{"activation": "geglu", "n_head": 5, "norm_place": "pre", "parallel_block": false, "lr": 0.00392, "lr_mult_o": 1.0, "schedule": "wsd"}
Below are experts of layer 9 (counted from 0) of a mixture-of-experts language model. Rows are named down (a neuron's output weights, with its number) and show model dimensions 0-159. Each number is 128 + 32 x the weight over its row's rms, rounded and kept within 0 to 255. Numbers have three digits each.
Before each expert's rows: "comes before" lists some tokens at least twice as common just after its tokens as in all text; "raises" lists some tokens whose logits its average output raises strongly, later layers aside. This comes from a sample of Wikipedia text that the model never trained on. Tokens count by the router's weight.

# expert 94
comes before: ",", "'", " (", " is", " was", " ="
raises: ",", ":", ";"
down0:099118132140142148203155116127150169141087126195122095129091176102166171164116150122125132108060123135142094169116130105159120146097131084094089139166155111081143159088107069150064112119121146140105144144162093156112160169097119151162134163150087111119169126187140144125134156073123147195136130163187152118093116145037118160122100138190150112094162138148161210132104089140111146134151138103113124191129185159120141104116115149188147077190114096052130084123103092087107098151147066
down1:089097140152143146128097168107103143127116140056138141151132122162128131123087099127124116130130153086143118175156175174135156122158101100148137129094142119144147107129105179138100105128072143156142087117180109084088158156114158097162037135104081169137154172154094159146078154140090144084160193168135098117132113128117102169092160120142065065093172182175162129156146137103116079129121081149084140109186128071164163192137126121090116127078060149190114122144097173070127138143064064
down2:176116104120110169108103095112133132136150121143123084097122137139159200159150085074064139149102102140160115113131126164182148082148160138118154125106100160155125157120155098145104104069107111162150112126133232117090176126118159155149088073090113120121175094151081125091072074120155117167158156127153170150148129066141103149134137177120105161135148127109096113131121088094136115167070185121091117078112093183129156162157103114255116123154149161086156160134179106112127158174164161
down3:095126127085059209137165099195127200161123113086176070148109082136142116074089123081125147121135096134130163184091066149147082140124086129098105185209113109161068130128086170090105103135133064116128148165158186141115183145150129181094125134089160149140111105144128090123084108056147117099109135109134135104120131143157183145103121166087160088139155084174165112143133151117117144117103156146165137129127115173161138128113100174157120124062154105121090120096167160097140152122191123
down4:161131206129094134093109131152120118147101089092164130079140089144106112096162105132106131159085106119181111125124207147126166139107085109153122121148174163071084113131132128219136117118200105088047127197177093063139126133115117172092159120140203149090110071090151145104157195081125149137146117121125144078136140139144113135149162095146145111112086129199157140106128112166126116119087140123109118107104140130144171217143091218142130107138122076121135092081141132119135133141133164
down5:155152064117142136135094090124143137107104114108102153101174125151125179064170154118085087100104151165096130107151099133162151117159133058150084144074091130164124147099196179143154140106136107159108137091147101114135066128122125105145127162158110143113215093183106155083150145152111154159108167161104164113187189128108143161140088080154118127064152165162124038129171135163101123135114116165127086142130110167147130168114153117129109097083129071100060129143112046145134098115208136
down6:146144099178153102133122112121176127168109184173141181121191112128106144172207162082123119159134125123143121106090135183145099155156094096097183112184165128158117093153164141113050127163116184071097111125166152062188132149102194108145111128116113156135137138177096083104144095112184147108115069104146094156070101178114124123125095086159135121131095114149082140119179157065108122136088094140090095135147106134106178190131109121101099164099090201136111147081143133131151107101150169
down7:147156067055156112107139136094138137100183130079114160127114142095102150139085152161115122185083146144172110099151151146113161146087127138080147131078134121090109151127122107068204107143116162150081158128100157067122115087107134150084137113109180139068167068094141100171131056167147121157151154092121096087151086120124102143092065114125113105153130185149136158088145165127081109151023133119066144118145107128116134111146138130134108108129029126103115043097123122163115115139104153
down8:140133127155120185175162117151089138174192163145102130084129134124101186094110128110116136100113118148111174157160173134094159183139125163144093155138143080117098163148134144149109145145095116169164126154083059105092154111145186205076107125138111186101142113151023157182114075120157165165093090112107104114095129169102144168157120137153123112178137137110152063127109081124115088086118105088119137126186139183153145043177085107150164119109148123132142111096147155072185136128139162
down9:043095154083166124145126199086117164156113097092091095165124081035100147109118080101132136153167099147129135043147187125137135126109120169136086148189158124143093182071093119138101173104130134115155106146071077126162157140107114103102153157152084107044127131134121101125140109122095125123122139103108109158135115152157117134101152092122140182128177181127195137118130115139114090113139108167158111135092151114103074148111093198085125120105168196090195150108135128144133137079110085
down10:156126136169106111134156102125120139071146148038102083135114117144120171146136191139083104145114080159173125128088159083121102116129064122179187105109134069127144143132098172088117117140166105070152121119128120076164106108149115079096187066121057142080142135132154170153178166144122105119179106143106141155111175107129117097105094045115124186101145081109119127062129162128109146098138115120099062143171109115107118138074089182126200162114128152129156082153085082137168099115115137
down11:100136126200195129123157116114093104097088128081126156132167146090233121109121133163174132103096150134086140143170110107173137186109173155132093103126058136185078149104117117151122121141145167185069125117175089162113127148103095128118172095108097097115129154178175114113095120142120154116194159158145139083100166089118131167130108089132142113100166153139132148104160066086143146144106112062059139131083125159138178129158068139095115062129121126100099153144150193117147061136145098
down12:072094139134151107160120120167154183087050154118089074128165130145130184154126115114101100109102121174106113183096086116095069141137082094148131139081154136123124146165068119114142120117157110140155087104134146057127146139135077153069169156097057124128158157116126144119142117181122103123126120157155155093149090083225145091115122140138158127121117187130110106109102148160120116073147131144047095090129136155078113138154136119194097097127137123042112090079061135090081139167152142

# expert 14
comes before: "s", " of", "y", "ing", "er", " and"
raises: "s", ",", " to"
down0:130193162092155088065143129196145097121178124172121111125105099110143186133114134137170125132113147133115129125129134129082131146105132141107167142174201087073100096161140086071163102151080163145194178135110150143133139146131075077131148090093193128127095074115083132197122101138165074128146155108123153067094110097117131167127123129087114099107156234114091162142172164164129151094127122145148177056128107148145094105134190129136176170117110122112141109078132135152074130101126160
down1:113165145109139102118132106118092140123106138142145085173151112149155099129148165132069168089125082166151182150108080097148105090111082101106103118095186091138080097166119165127132182153144140149073155081087166052131135090149051146149133080069131119101111152142158098101116120155121177140126151153148113202123099074151184151139165145140200091111144143124132117109104100098147125058095118155111181119140134096057065078104068129065108098120149118122161116169094101137175174095121112
down2:151105143084114189108161102050149151101169153184138127165135086089126117144082147187099147107166165149128115114124096101107096142068167141100139172177108187160154172064163190111181144101182170128140113129103108174178158137175106113119075112112091142147111163132097152103165173129090193096132125132154131109167136117182096107178133162132116149112139068191105164179150097092092153098115140121151129166088141125141142065135137057110110129103190150165066147153129111148138117127110111
down3:164116097116125105111112120105188122175112152121078085146107094178146067131083042149115085158156139174117103182094106143127135157138116157100198126125116120131158098157159111138119111080129121169156098168126137066134117109145099192110143146108094148098140145133176176119156077134079112120122078124114175113158138178134090134125211145107129137087127156193094116129116060119139069155113079098168101080174144141194121124140158112142102149063172139173136057113149129175133147121125196
down4:085167155150133145184160091125162076067120118173128091108126123123172137185146123072109081116113124095136116188085134146087106129128102166167137122114136127131152098199126178136117120179135138153089136140105223066135088096136152059179120114127157088096128090084091096151095101158116075161130127119123149120134123056155154142144063097117053111164122069160141195080151113170108139116141122086125137150136162123133078145124172071135129089104063137116113078142092129113094126085133153
down5:147113187086088145111149113132075110076093119146153126190121073162173111141137145144093148094165155102138159103085167127137120110118055141128115172120128184110118134137147086109138140159112161141147154128106193169099190147099034162155135087175130096109156130152142121112109195157117099102095099143146115166084117155137104183122136157124081164082183129146178171146137151195133176139164121158146177159129056129092119130111199179115092144157134156111191135112118116143056144090110154
down6:149114146174146169104094130166082126148115164086145138103114083145167209139144184135154130097137110168179098123090153098092187142128105107179124040151116135138134112150123098106133153165116187115124126183129087160152187142109165089095113129154141124141127116130125142177228114202112109141099092138086105141089116104153145104141092161172053141086139146160131093130129130085135125090095116068129149159134127125156170161155182131129118110169122117091174066141182094049111113085097099
down7:092094117122169158108115150092100094138099171115119162096160135100091126164108167041120070114200022147141113115078111119140155123092137119171097121091165197130141111119150165111148121136129132121031171098165106124112102057140162142154106083103162137147073055110168108128122163136148118102066113114166105128084083157118116129157157086100106147115126102086128078105100133081110137110118141148152156156117134144129103173107116171113104174160141166128086095077103137145072104128183079
down8:090050096102102081123143111128120189095109147125103085142138127111131119129122149144188048056120110207106090134109138116138201150088144110102083120071065150065126100130160103136122133100151125153132116123142137133104148068107167148099144075154145134174138120141182132152154178121099135134100153170155151084175069163198138151112093095125113122096136134141111114164052143158105063111067102179121128149144131121104105152118149123138143124156176102108085137133075220135160086129152133
down9:136082157113130144153154136191096150127167128167160106127144094090141084143170094135143066121138126131131110075209092146073194131137137130121104116109076141111194179134096122151089089128088095120154127151084091130175146124128133146145123136067150145040151090140169162157135131156075111152142073099074070201087114141102095101141135123129157146159103101104091190153142198147113118123144119155112136137120161180135133151174107117122104046154064120134073148144138081173098103132154087
down10:132156090171125214185134145093171149125143114030171099188119119151107107143146110102116083164160178165087128132152169165128145151174149154125138162126067146128139126166107113163145103118121164096123157126168135136132065088098162106094131044099065092169098124108165152086124103092095118101096125122110083169100132059144143178160169093173159105195115097138175096122156080125172151130100183113127146103097096152163162112102149147117161137136085119127113124160156084141102149095068135
down11:134152102054142098123173074060181112172041173096098136113117127113099117108149118101138138110131153102104113123145174111134194174108113142135116159166058101105156129126155176173132146167093118122073115065123146144088120094136088182142084154120171118160117106077075087131141077155171173130131129106161214111173156131170144131211127123112084098127137098166144191166133125118109096085109110113140185126137107088147145116088125075108166128121115108171147116148136094118161137178123080
down12:105121091130098110121103112076124119171119155090167118100036133129146154135089061138123115138145146109093071069090133103117127132098152143114104048118119112120076098109144163142141071123110144102170121112167220111181172099100164130151142119103185061187095059076077159158162155129141117120108144077182115147137116185143172112172116120130116154091126121072126139116137142117100096107121192121153081067128119157117154101130101155115149177140145122136146183133049130147132110128122064

# expert 6
comes before: ".", " of", ",", " and", " in", " was"
raises: ".", ",", " in", " and", ";", " for"
down0:066156152156186090144074150110079137135086119114127126177072154140123151145123137183140094151112130070053080135140112113112083130140131137147119164083120151137084067111063125155116125139125143109149160197111076178097117125171117175115163133124119116138097132135129121126125181080098141105091114171136101139099229126138133127202142155162157084144173134151111087134139158127153109119076121104137097174175160159117164174085122100193107087122137138110132184104097159214135155139077088
down1:140161139111130148152122138200145092134160186151139146148117159098122115163189152129118144164182101067088085112149075156207114142143102117122118113147103134077127129151148167089192120177108159127156100161139155129193099105147150166072173107104143113133163091084181137112111074103144082100139064091074121115138103095119189122128131080098101089133084104196161167195146129098186131115095161147157092095120154127159173131163159112128177117115137155176141098177062093111131112116102095
down2:137101165154130154171128151103153169118122121124171122116097138113125136136190153156120083171135109127154133125078086100123066083125109170129152121190171040091157136167108097123090120120124091126198105141163156079131140077058103117178135119073113158087188124078087118179108080146187161065116100165136116130141100111104174082143147110153179161105096173153051165162140112146107150097186128143127153115150160061110166148154105161153123126114182091135116141087116149120104103067119122
down3:138145103103128177130184138107152165122183114132133097064124172095094128085112180116115089129143113171121092159152132183126121172053103133137180178169094097128111164112113097091161139160143111162121206109142091129105106084125111123112101132149109114114125131111154126076097096160113060162099106080204158104100159041126130096133110165125094008115133150124160131137150094148153188202120165074114120148163140141131153143088138122151169136097168092137127109156163089132127136170122169
down4:131235136148102060134191052134196119098125150162142162119108091108091145128155131122102108148151130113123111109142127136124090126106085124157136102144110094127080079092178135139125141151132064202122099174087157080157130101118084164127096172109112106106095131132154177123130091202168156119092126115153144118109182181098101140128131136124166112103138163177152112078130093139173147166124112118103116053166135056160143109121106077050109126120104146187156112079157079099129101155123127
down5:091118087068100130145107145112143069145123153127105151092167108143138054081156111151119149130164180157121117124116113133143100086208149162100115107126108087139111084152102175012130138092131090049083140104101082135121142129135074136095112176118191189159174139182181125148125152066096097187112138116161134143103129212139102073112129082099127121100102173136149138139149144109119140153166138187120164101137169078120073163098103109123099159099128114135142117105118138124107171171140125
down6:126125140146158139143158119080105131145117147157112143106150134132094150061119140141121071060115067092156145140157098170143116176121070101189136132140121127131090167088106129100145117087152134159109129199125106125113084086115161127207159105120135077158175159030129122118181111110126094076136098103122148121094155107144147144164138163130096213082165112121158107108047163116094155163098151099151108139139186136116092150095076109109109064066166125123121110123099105157201092096091112
down7:169094120061196087111151169073119099084113174131129084123100162156098091121120085079133142125142175101114139104114135148124156191154128100092116142125115100131125157108145144203080131179145115152153099128151031121166128114154141129097045098134170074110112167132149162100135145129112136137114122132126154088130108157082206118177085108113122122143145113108133148124077114140185132105130157129186109075145107142134091188164172050127182114159128098104097078156111122064102095188124156
down8:099052051135137182155110093115087152156107172084097125104125165143141143138133108130096047107127089173144126117095123127141178125095113178116129127177058196185120072101125128142132078103165152089114163123175125150172156154154111121109143100146064131142113126153106072117119154091146048141094137150146127098143146086177123153071148078149108151154178128088130108114130082097133072127120111099105152170116101123157127092124072129108105165156147109139068160192106079121158064086137151
down9:041147113134101133124112116121068175122098173115146133111138089169104103113201139119084121195154162149130084122122164139069088090131141129187128082145103065144134137092152063137153111150109137093158142155156113119159167159111130150127088148124102083122138128210169178128181137127128149159180134212111201084063107160149172131161120125141168134139091177158103140123126117113152222175128125193152156101104122075119112098123151132117124170093121105144164109084098143110125144161143103
down10:099146109154139144181103136128124097146082087094172154106149131181173141102134148137080111158108175100125114078139080114108135130118093092093184100173070156123159111089150144143085177144141111044129159134174192166123152190181162117108142134124099092119108112129176176206194095090113158149157132101093169119118174150138137158105101085069095134133129092072141114154118115085124166070100119118142142186126074130185112111123096132122102120092122112086107115030083149138125143112093122
down11:059124198205013130129176118083121119169150147137162084146132097115126186188126169115133179107156110163170119175103123122130171075180159156137110067135142057139099138112140112143173121159154154153090164126135078140129159145155178096149160131078115115073109093084146164139132099131114135117089146165140122152104160095174104077107115145084123142125105113086154130179086115119154118136130152110113111165062112096137142097172155134101086127091079103137155138095177125148139121119204108
down12:182141076166174129129121073072107141113147130095125138146123175115144142147186144147170113109145126123106104172099137101094052103136050099103112209081124196190116145109077103141154169111106089172110151154169131158064079097112155098121126136152076127120201134163140103116131187126127067130096134185135144100137142111142087189111078127180082110101145154142162143131138145139182090121142084091124104147113139148158111108140124036123145158140181141076138135123150185109124113161142125

# expert 141
comes before: ",", " |", "'", " (", " County", " City"
raises: ",", " (", "-", " and", " -", "."
down0:109151126189111123170169098070124115137115208154109138126096075127154116157134146138113139137162148118166111161136138055108118111155111089045206144134133158162088173084119167067139173157120136126140147128110250125095127105112149149170151132125138113135118159185129162126132115135154146109081169146110130099105049131203075101187109105113109144134088113192116165085102144115125102155122150155130164101099135154086097169121208100141164106120123132110053154133131106113158139131130156
down1:129089079137104141198106128107164157165111147181169131094095138134124107110111181098098123127064071123136117155165058191117126141091140100120121085172059183126090206118165168140097102145158103115146167126115155038122141103097136153108163149117144140112106148158142152133105187069128104112133206143143097146091115117082102168150123159120088137150124112069146121197130127155110144143116122147091104126164161143102156108124158071169086073139108136144135154107144069156204109179161104
down2:122111142135171082101055130168139114091148124141120116100136147139115110070115131099094084150075146114162138103156184103174099128149164095148149155096121112138125118188167071063110174169139117111164080128134147143130111068135095183101132078174193161146108193142148089106190102177114167047121129142182165110125144171116112132161100144173167150112133126173093130105163114150146148150124101162183154118168116092130149125156073089221161139090095119074148151100148144159150153091095129
down3:044128133105201142112115148123094090093163097092175147157145064170164126122094102160105124075155132141167096084150099116153138118100107083128070159149126138131096121113047051103105132136116096203141131156089099117101185128073073160169136094144126105106136084075129101134119148080123148149071073117164082123149169203138120097074161110139146110096194129146146146140090128172165098068115128112161138135202140103133135145148145157089113135128112148133112140112119126155122139118113048
down4:124190176141163125170148104155114120102092153164104143189137118069135153163134097100153119176128141120129164128124132121148117136083087133118052100130143164146132131168129107150200212091169124138104095150133123058148113128096114140081144076150060098139176164162126118131117118137102105054090143174093112149155153109137112145163123128149170081105122198148150107158104061188169115086126154107134038167177170130114072099122128189108129163131142120175124119138110132139150145062091092
down5:149104176150153110119138058118155117092110054135159103112084094156139103139138085175140144142213104157117143103136189125122127167069174191167098157155126102143174144115108123082113145156087078167138146148088065181144147142128086096119124157158108066139143100078179091210135130101129173107144108088112186126122164138137154122115149144130151174127101156106140157111145139115165146176110171083197189176131124116174063119165099132101114093133101146122140201157101110108162101119128115
down6:173066154133145116107134112128149043123152142131088104149098121183152153120109128174150141141123144123046164157180116128158154121131092109142126174112200157152132185116179069134133157136101177138140168106096149123141159107139053124151103142130115158134069163070067160185154145095182141129148129125135138104124157142111104064124127173137087119156150106107078156152161090154134112151082107110165099170194185103119096138221183108093092092123178159134144114113082156118093093137149105
down7:095110137111162132174106146160158119131098149142115154125127145176155127169128095228143155152102208142130134165125109095134138162105143061128104135115180141128126144168138104131140148109132108154143176109127142095118139163115067086176085152092138126059110121176159135088145116076105116120180118124178115171130176088116179100053094157158157147150074099148115101130095053090084138132160123147108140121032181057108093141130142139111128120087128108087128106102145082103170070081092093
down8:160119121112080106128130135097111174136095095115108083107131164154103116177134172119089140111234168149135141107172146129122156068147159160124131127142102115156058133150101159088041162112121111090104098100104099194092111175148114099128058147124119169166148089120181094189145178105131143132129047120117120148123167108125116138162119208130162127088104103123139081168146091128074175130163114165102093107129139127075125129125105135150199124083111187137128164114087053108115115168130142
down9:104184140130141087102114170147110135115130105170160170104177116153151094114116152152142122142111130132137139116111123122157057228167147069107133117136161127164116161137174147113114091165101105151057141153088137135171145056087135092187158139140097073179138187120138190121167124100084136075117105132139149140147146176081124144141066138124125157157110141154143110092089143088141173164077164145157102120199186106081121142165094127130111080163087153183129109119119138136152145047199127
down10:068130090139121149085129145130110139166146121091108139071101158079133125101107155112076066088158084166079127145101138110124202096133123107146131168155168110183155130105153118150120111155126106112140192093146151112077091122129148156184150112190104148139139124109118092080131099092176156184141154158158168119151153113130079193118156149119106105169144153204154047108146183162108114137049105111147151127154090122163139193165134108159080121075128136101176120156205128112101174128149158
down11:214137095163138090086111131161117115133107156124193130154162137132115108172129059126162092164068111108131150145106120082085140158090082122144177107090151131132146158155191127122135099186153137170125055199169200143100151068129084171085162101171098149112144111132122090170080122146179116167112114140155174121130157110073077131117155127111192135154176144136118125136141157064123076150103171152139127099168097135142124094186132119116183149121133152126129079105144142180085129076118103
down12:153125119123093079098112125109156099097085127133165089072159105111096123108106133126138078153147099072141131116128102184031137101142187107070099177084188138144166112181096135114130150152107131147124141160113172122116035118139124128118071112099134122192128119107093114135124148162091144123124068150131129093166110113088084122129109164119142132129067133125071110138157144158116170120129082194156097181198100144177126105179158125122231173111174152165135142129160081165135137141137166

# expert 0
comes before: "s", " of", "ing", "ed", ".", " was"
raises: "s", ",", " and", " of", ";", "ing"
down0:102114165095133128149177124137149193123111073133161088109096113188112146154134144064141107101144125146127123090161061156093134103117061109085159181139127081159134179100132165137159105106121166132149097128102075091089087156127133155094108153134067115139137157163115094132117184118144075135136129122186182103135182087139094105174140103103110084120166107070110201143118187088142120099090142126145131152120140163092187125108103124078123138079178141111071172060125131184082152147188101
down1:138133127113141123151113131075167195028070152148123137120170060147094175172118090140117135092190128145081145094188132126150115168137101135171132108129192079138106136094156111097118188113106121118110156153183119141098113148041124077115101086078072170161139161153151126099133139108178153125122194121141109163155128153076158161176145126108073138120151117151090142141095097147070112122124137182147147145141090107150131200054074132125134120143117097158141146173156089134149170105127128
down2:145111173139120156141197082075140124149145076142106079081161148089149154110144065054118116116106157085156155169080102183113112138162099121103133092118163162180122133126130099138123115161099108156123150066127100133095089121124125142090038147152072074147118114088120135153124089074118154107123153102139197126120100101174167147106096127149088076124129134129057114165146140075178129154030125087158136127182158118145118119149126118146176134099111171139099152125098147124192128127052105
down3:134131146110125129062152104053137115150091130123150196128096072139124132203130175140112158107124078159103129123081127126202123131141138120083126197123139137170132121099127101138153095123130083120111196138149065083107097137126094142110132141129197109151148129119170101122090089166171153104145131127177114105147125181152142099038109075112115118097099116146140117212155112164185082140051133130113104102042208126158105107111110104145084164113123124090090149093107153104104132124106101
down4:102131088133177097174177130059141102119150150098096161120141127156180136132090152154185143085152153105088144102163129153119088094058111101137098147099095163139192146073167160111090132082097128102065095091160125130112148169079125123150130090149042155144122183103132117141095102150080202204120184069055131154110179129166098138118112153171118182162130150139163106182137095101147080124093125189130112143119137112154090112099115144088159105104110159127138128089148095103124147126125095
down5:099161173084166170141089137094124165146122165163122103070144130156120124121091115191110154143121113100094163174080115151100197180128186153076074185146097198115133127101107163168130155083123165156135115101119056144139136111169182165115065103134165112187118160153126158112143139090120190158119110129128127129189138096138089138103124155079147113081110143113138152150119115080190126127139140067058052120109186117104124119116132156090099139079132135160076084161153146141080099124116126
down6:156163148117094022095125178104154110109124161092082178128126138145088132136144167114170121169121103171070143100098118189116137113143117172147106139099133085174123152155109177101145138084111072150126147127105201217156166142158126085165123112156182126156099110110107168151097130108157128142152199068150085155171140199116149149135099140068136192156190120130077117139214135114122115092108138111146107138171105102146153108111103131116139127208139149113128114146129127093135140106075141
down7:109181130145152151098100118161145153148070177069106118105188082142099146102125176148086099132141125095102152139136155097136089150099148067140080071074149115159118098119105123128154190102113117164109107104157075039155191098115115170140127137126129153101181089182106205165139146081146162089128122115128124092151147120161144123155152170117139154099159165161150166095142106133137147213175144124129147187099095104158159105101080101146083073159081112122180200136151169127114113145109128
down8:111122142164031097190160099139128092129089167098176155091121146123120129120129163108108121156077165084113120148158155139129105125108117173097139085116183133157186114150168119116070108111141123129155078164080106175094119151108094095128154123093146084123123154112156101182153107119185157176132113188176187127130117112075070124141071114114207173111182111143148158127081162151153079139143139198129171118114156117198142156157073157052106166097127123102147161150115147123142142112109160
down9:160111143056108091087125156103186152119162147122131147132141090085102104102145110083192143063139148178117148101098122166142095109140120113187074115118082059119111202177142174152175114102100162123130128205181127078168101154124133121190123132114130136137157151130148107120106191132136175119143111158155090109167157083136137168132142144122116137139126110201105153099153143083179099173086084094089145105196154107147125098099157106085103133079125079106152133109134081158149115080190086
down10:126154125146109148113120117130107204073153159110123114112127156119095150139123091094149148113141199137186123142148073160112224140130103131139092142105150134130097204092110172155155163146125111123140113175123164184078185172161133075138106102106165148140149126089079196123146132165130142090152170171144105100129136102161163103162084109075129138142148077107119098084153089177189089137100155186150099178104110102123147170136180200062146144081144091117108125109122171128126106141192122
down11:144167082154079114142154121135078082171144152113109169137132145099189113102089167155179126114104116165121089124120167100112135066119106159168147112122170088147186134139137193160121161090086181142139160110151120186139119048139098106174082129153159141131180183142139133159196144078138164125134152110101120109145124184118125085131103083120132129142172120070126159099131113196170119132155176128151131092177087126075095121101133129095121139072219153137096157050124099095134123172134169
down12:091134105112104000120093137108124176124105154100127166120152189182142161171166167160109160120104097102103121130142142110151130150158157099130102182130081084099136124121115100107143162166115110119133120184086152136156117105099131143098144117108113125092137121189145128123098122121119152120176162173182113166198205130102185104090118125114148058142100143115142137119082122150139178077066167132088136091149138122115174132099124120130156088104078074090162178134071110039114112166118093

# expert 136
comes before: " was", " is", "'", " had", " has", " also"
raises: " was", " is", " and", " also", " met"
down0:169125131104123103139093091157162151083166161155135100149174116150110148100147156191123199137111141180159169174064107149154094161135127098111140110077117135106127096199189089145144167156140060120155088106147140081111147163104093132161138188096142129123151154139135154112142076153110108121112104130164087155149156166170095090059130174083134110093093189139173126140106199115089178196084097101113119113104145124157135064102146098144106120155137148111068168153148057084121148157147150
down1:124114184181128110141130142135089193179168174135104135131153112119171146177135177188151191129153111086113165145133118184100163111114146100126089162114173163151121116233089117152148146167153159109071087137154087118092114118135106140127128164144135115112156155126163153125180158118148120112110125175089163124133151069113115097073082158109130107090106090155115115180084151135171116140099166048097111132139134151176162133182204098122078128107150166155118173162097142145108101102162049
down2:107126231140129113121132181121109111173095112194165140180187091108104156121071106165129174105122149115051146187155153154099149099158146121149138163160136151171130080116128123143128166157126181117135188090106155096104096112067176125060106130153107169093092111113115149113112079122153160081099175123124094137162113125160177096110120154096139127197109113143110163149094068177112144118094154134136125142096172130188177097164162143102120145157139151189118124169093142139111120151076063
down3:188158126079121087139168119136094111121086137132127093159042163111183119132118097111150151148116126112136142132095119111140169133046121145137175158185133149137089165141051104126194102149143096086121164150092162130155096111120099125143167116124130127130061068150218149101160137160092125078103137128146115109131132125120155071142136122132134131171066078075095149067106114158144152149107146109138151125137094130192101178148066117120107125172142132113108118106110104200150042165072086
down4:140131107165141154150138167114141134131113102192102107110147196162141180123141121167149131164102117197142123153119187141076198117212175121177133136141080100112158161104105144121114067168136127109141155124175063163110075158096104129096095153174116108103088112158108179152129107154061068080118132142091120125068126120165156120103091155179098110088157122114167126164156118146147136069122136111136119196153159198084121104135059161133122115120117157120085082178145113120169121130102066
down5:098143087125135173164072086113127156097123177129087104052125123110183149144167100155064156162104137123177089119135091095154079171066095123081130180139119141073133155141101062131121122145141140187081080172073144124094120118117138137145128159152103087170151086172197157102143143187181140142137144147185148144097163079093112116148149090127136163036128120153106129138150142142158135113144145163098140118149062113113112125116087054134171133145130105086132157122177145126181101170154158
down6:104207126085162130110104174214110109150164092122092127060143129084104145077091130159105155141145099124183131166139142126156165053117179121135138146115102131182138121195129120137130139152141074130133137157132027136154130106123160101133139086122155127141174138101088174124156116158113079124146110117091146101137100123127108129085067176179163102128147123150083169122124122092137120140128157133182124199129150156163139128153079091120212138189086127111135070075192110142107092116141083
down7:111088136159081173149146110106161126084132207119177160139139078123107106083205080179112116145116121166138095144068115114099135208139110117092112077125092158099094143093103154098148111142147165112139098160143143128127090140145101105146165152115154109141108131078173089097139047182158161111065145184176146145114138095120109107165124134135143155142113107109046111172102142064129143094143122185121106143114073165164107094101107171149104188115134119093084105098135163135160113202155171
down8:110113146111105126131150121112132181136083138140102139130110136197149094141152164128095136172119132095106115081187120083095066104099096115119160142099095112094103144050092059107097116121153091131087115099128129149128150170143163103110179152135120169130142102117154101161159127189119158179131089137157195162108161096073172087137129100127107142115107199105087113155141131118134203175162100064124194122150083136097094090106121083107162160163205176085132146091177135104117104180170174
down9:149120025164113127146123115160145149114089136118093106104150168140119109170122102104183041127148147128157165121118132077153127166172051090124156102094111077120153104152145147168144128125150129074119056145190172110113192142148176124113138125097096165137166076199130103155126163153124109091090165126086152114103143098085141130131151131146126086121065188126067104116105150168134067127110162135112121093149092127144135141112109130157158085147110159085124115075198064121145095156069126
down10:138183144116153143127121110127104137129067069106170132056082088075154134158187107105104109114126164122119144104169101066146105116157158164164115076132113140142100114108134114161131109124181103145052156102107166160125094138124067180136199171163071104151145161147138121145082164093158106171179101159141108094132109152083101143083114149141166052145116092158153170059104188068091132125132137138123210098128120099129057098098122134118124124158154176083150083090131127129132115114111116
down11:116165148190078136143126120111083149171160141093127115122189090166153149165141130082121177147112108175095140202154139091119081144174083088129170126097092108065089147131129060092118120160177183081049114152133165135129130158169187171176076115110150105099124147107113136142094126156123156157150103102140107111148132078129103119124156182103125138154106198133124127167170122129155212094095118144149128160137176123166160118106198130090151130147134115170148106175044167103151106114126120
down12:088161209109075108125127101159136115187172082207145129113149142126125135115148125118078173155145098098128120100183166173110120148111204101150188141086126140168109107123127135149179111103161138156158062099105194094161128143137146155135120130149184103087090140121110157139069160096121133115130104110102068142120132126125138076113180169127135150125105177136142164164152151139078117138097163112151148157109188114051118077178141182148095163108141168195130158175190145183125110098119149